config.toml
moe_layers = [0, 1, 2, 3, 4, 5, 6, 7, 8, 9, 10]
normalize_top_k = true
routed_scale = 2.5
init_std_router = 0.0186
tie_word_embeddings = true
init = "normal"
train_tokens = 724900000
Below are experts of layer 7 (counted from 0) of a mixture-of-experts language model. Rows are named router (the router's row for the expert) and show model dimensions 32-63. Each number is 128 + 32 x the weight over its row's rms, rounded and kept within 0 to 255. Numbers have three digits each.
After each expert's rows: a language model's description of what the expert responds to; "comes before" lists some tokens at least twice as common just after its tokens as in all text. This comes from a sample of Wikipedia text that the model never trained on. Tokens count by the router's weight.

# expert 11
router:121187152198169109156185092132155122081155078135066133128161151186139146134174167099105062171084
What it handles: Word endings and nouns like -er, -r, -s, brother, father, year, often closing a word as in broker, liver, trademark.
comes before: ",", " of", ".", " and", " in", " ("

# expert 15
router:158143146126125163131216120127095103147123100125141209140144149134148112129138144065173085133089
What it handles: Line-initial dashes and bullets in infobox-style fact lists (Capital:, Height:, Population), plus the preposition of in running text.
comes before: " ", " •", " Born", "9", " Country", " Coordinates"

# expert 52
router:174145122199145137128139100110132114104076134123099134180113150165160171093167163101086076109088
What it handles: Verb and adjective endings after was or is, such as -ed, -ing, -able, and words like known, available, successful, considerable.
comes before: " to", " by", " in", " as", "ly", " with"

# expert 6
router:123177116166176177169123112108147127147089122130134152177108147109148088091188140085097121125133
What it handles: Past participles and -ed endings after was/were, plus of, for, on, such as directed by, released, known as, founded in.
comes before: " by", " the", " to", " in", " as", " on"

# expert 39
router:154185182153138164129210045155185102165135116140080140148142148136165086135211155063087101165077
What it handles: Ordinary nouns directly after the, a, his, their in prose, such as line, side, house, decision, role, club.
comes before: "s", " of", ",", ".", " in", " was"

# expert 19
router:144159140217119110158174073144145100124107111120079158131144154114111113103184135113079084143095
What it handles: A bare space token coming before a number or a following word, as in dates, table cells and compounds like swimming pool.
comes before: "1", "2", "3", "4", "5", "6"

# expert 60
router:159162156107159173182159101173192094158111152165105131144162188141120110104189122041101085114092
What it handles: Nationality and occupation words in opening biography lines, such as American, former, professional, footballer, politician, and table bars.
comes before: " ", "\n", " of", " in", " footballer", " politician"

# expert 50
router:169135127164093123177115114131168112151154111130097145163152189069120081161170198000129090176134
What it handles: Units and symbols in geographic and taxonomic infoboxes, such as °, ′, ft, km, sq, and field labels like Post town, Canton.
comes before: ":", "\n", ")", " (", "-", " /"

# expert 12
router:112133133133140157196120125149150105122146114196123134131070190129130114099193141050081047176123
What it handles: Last digits of ZIP codes, identifiers and years, plus dashes and punctuation after numbers in addresses, tables and date ranges.
comes before: " |", "–", ")", ",", "\n", "."

# expert 34
router:178125148143143118149201126089130061163099112174099177125092139103094155192170112061139143159108
What it handles: Month names and the first digits of years or days in dates such as 5 June 2004, July 24, December 1983.
comes before: "1", "2", "0", "9", " ", "8"

# expert 37
router:141132176117143133155170135199143124138109079131127148176073168121168103125183134037121090108149
What it handles: Pipe characters, numbers and row-opening words in wiki tables, such as football positions DF, FW, years, dates and scores.
comes before: " ", " |", "2", " \"", " Win", " Total"

# expert 41
router:213119140125141136134180054156103100102169124127140181159136166128124103140180178082102100159093
What it handles: Pipe separators, line breaks, spaces, dashes and numbers inside Wikipedia tables and semicolon-separated results lists.
comes before: "|", " |", "\n", "–", ";", "3"

# expert 63
router:112190130169166124171137082188170099133149092166101128121119155083114111112164148081124099122120
What it handles: Commas, apostrophes, and, or, & and similar joiners right after a word, as in Columbus, OH or segment's.
comes before: "s", " and", " the", " a", " which", " but"

# expert 16
router:160125134178152150149162109191136159151141098132100140180140147117115110121177159038124134126062
What it handles: Words and markers in wiki section headings such as Personal life, History, Biography and the == signs, plus some and and closing brackets.
comes before: "\n", "==", "s", " ==", "ed", ")"

# expert 17
router:157154140131129114167189105173161071155116120136073146174087134132138091120180079068127053160155
What it handles: Country, city and proper-noun words after the, such as York, Syria, World War, United Kingdom, plus first digits of years.
comes before: "9", " of", "0", "'", " States", "8"

# expert 58
router:148160140145165154188188130156107067162138113130100178150131122127112069119182140066117125188170
What it handles: Digits inside years and large numbers after the first digit, such as the 1 in 2015, the 0 in 13,000, the 6 in 1963.
comes before: "0", "1", "2", "9", "8", "6"

# expert 14
router:162167125112112142170141112195133142118139107170130173161133185126109118120183118034119109129130
What it handles: First digits of match scores and table entries, plus pipes and line breaks between table rows, such as 3-2, 1–0, 22–2.
comes before: "0", "1", " |", "2", "9", "-"

# expert 2
router:168181145139150133174188121189182099145135105117097139176163167114118104139190132091134061130142
What it handles: Nouns ending names of organizations, awards and contests, such as League, Championship, Award, School, Assembly, often in sports or election articles.
comes before: " of", ",", ".", " (", " in", " and"

# expert 51
router:138127154144120165148214036158167103120112124120114165151120151138115111116175184060126149121101
What it handles: Whitespace, line breaks, digits and header words in wiki tables, especially election and sports results: Candidate, Votes, Score, Goals.
comes before: " |", "|", "0", "1", "3", "2"

# expert 62
router:153119118213123135160164064152159085134115111124093170129134126146132131125204111084074094139080
What it handles: Standalone space tokens, mostly right before a year or number after a colon, comma or pipe, such as First mentioned: 1243.
comes before: "1", "2", "3", "4", "6", "5"

# expert 47
router:091145121113141143192162103195155128075115106088091112148140170141117113119174164048144156128132
What it handles: Colons after infobox field names like Commands:, Primary users:, plus sentence-opening pronouns and articles such as He, She, The, They.
comes before: " ", " was", ":", " is", " A", " \""

# expert 8
router:162142130129131114174181087164116126114156142183095162134169148130116121143192159065104130161066
What it handles: Digits, signs and dashes inside sports results and standings tables, in pipe or semicolon cells, such as Pts, GF, +26, Ret.
comes before: " |", ";", " ", "0", "–", "3"

# expert 46
router:170155102147112136173161129190126112138102149156124134104112112167128104183179135065131098203154
What it handles: First names and surnames of people such as John, Robert, Hamilton, Bell, plus name endings like -son, -ton and words like County, Avenue.
comes before: ",", " |", " (", "'", " and", ";"

# expert 20
router:102173130167156168186140077137163068114157141147103146143088138143120147116157172084119098132135
What it handles: Commas, periods, semicolons, and the words and, but, although that close a clause or list item in running prose.
comes before: " and", " the", " but", " which", " he", " The"

# expert 35
router:119168159199112139149164146118182097143118109118150109170138135143104105174183140100086087123085
What it handles: Word endings like -s, -ing, -al closing titles and names, such as Books, Painting, Parts, plus nouns like List, review, Register.
comes before: " of", " in", ":", " and", " for", "=="

# expert 36
router:156126118117146134204133125122143080146117095143141142131097183165130116146195133044106097196129
What it handles: Digits completing years in dates and ranges like 1966–67, 1978, plus sequence adverbs such as then, later, subsequently, also.
comes before: " |", ",", "–", ")", "6", "7"

# expert 53
router:136183131197126106162163066123115111122085125170045166128153191070108139118202132082120107119104
What it handles: Prepositions following verbs or participles, such as founded in, started by, refers to, sued after, tied up in.
comes before: " the", " a", " his", " an", " their", " its"

# expert 32
router:141141146077143110180126080186173141126148123147164141123118129124150077140171163073115090172120
What it handles: Pipes, closing quotes, parentheses and commas ending a name or title cell, plus verbs after a subject, like scored, became, resigned.
comes before: " ", "\n", "-", " $", "born", " W"

# expert 27
router:150159111145120137145192096186116127168139126172120168157177187109135112114154174061108142089098
What it handles: Individual digits and units inside numbers, measurements and statistics, such as lb, cm, the 9 in 91 kg, 281.334.
comes before: "0", ".", "5", "3", ")", "1"

# expert 4
router:152117155134100130175208059156098114154118163139115196155123142105099102130203187077111097137097
What it handles: Cell starts in wiki tables right after a pipe, such as blanks, first digits of numbers, dashes, scores like 0–0 and 905.
comes before: " |", "|", "1", "2", "0", "3"

# expert 43
router:160139133127136135144166077146104138145077116138136129128082131134139115136170118079167108086140
What it handles: Line breaks before headings, the articles a and an, opening parentheses before acronyms, and sentence-opening In, On, After.
comes before: "==", "The", "\n", "In", "===", "born"

# expert 48
router:122141134151125167200168098220155111141123098135104162194094144136153141182192168069110103212117
What it handles: Periods ending sentences or abbreviations, plus )., ." and closing heading markers, such as finished last., vs., Bros.
comes before: "\n", " The", " In", " He", " It", " This"

# expert 10
router:142188113178107124127188068120132133128103145171079162095155133139133112129169101094123157120118
What it handles: Prepositions such as of, in, on, after, during, plus the word piece "in" inside words like terminal, regained, trypsin.
comes before: " the", " a", " his", " this", " its", " their"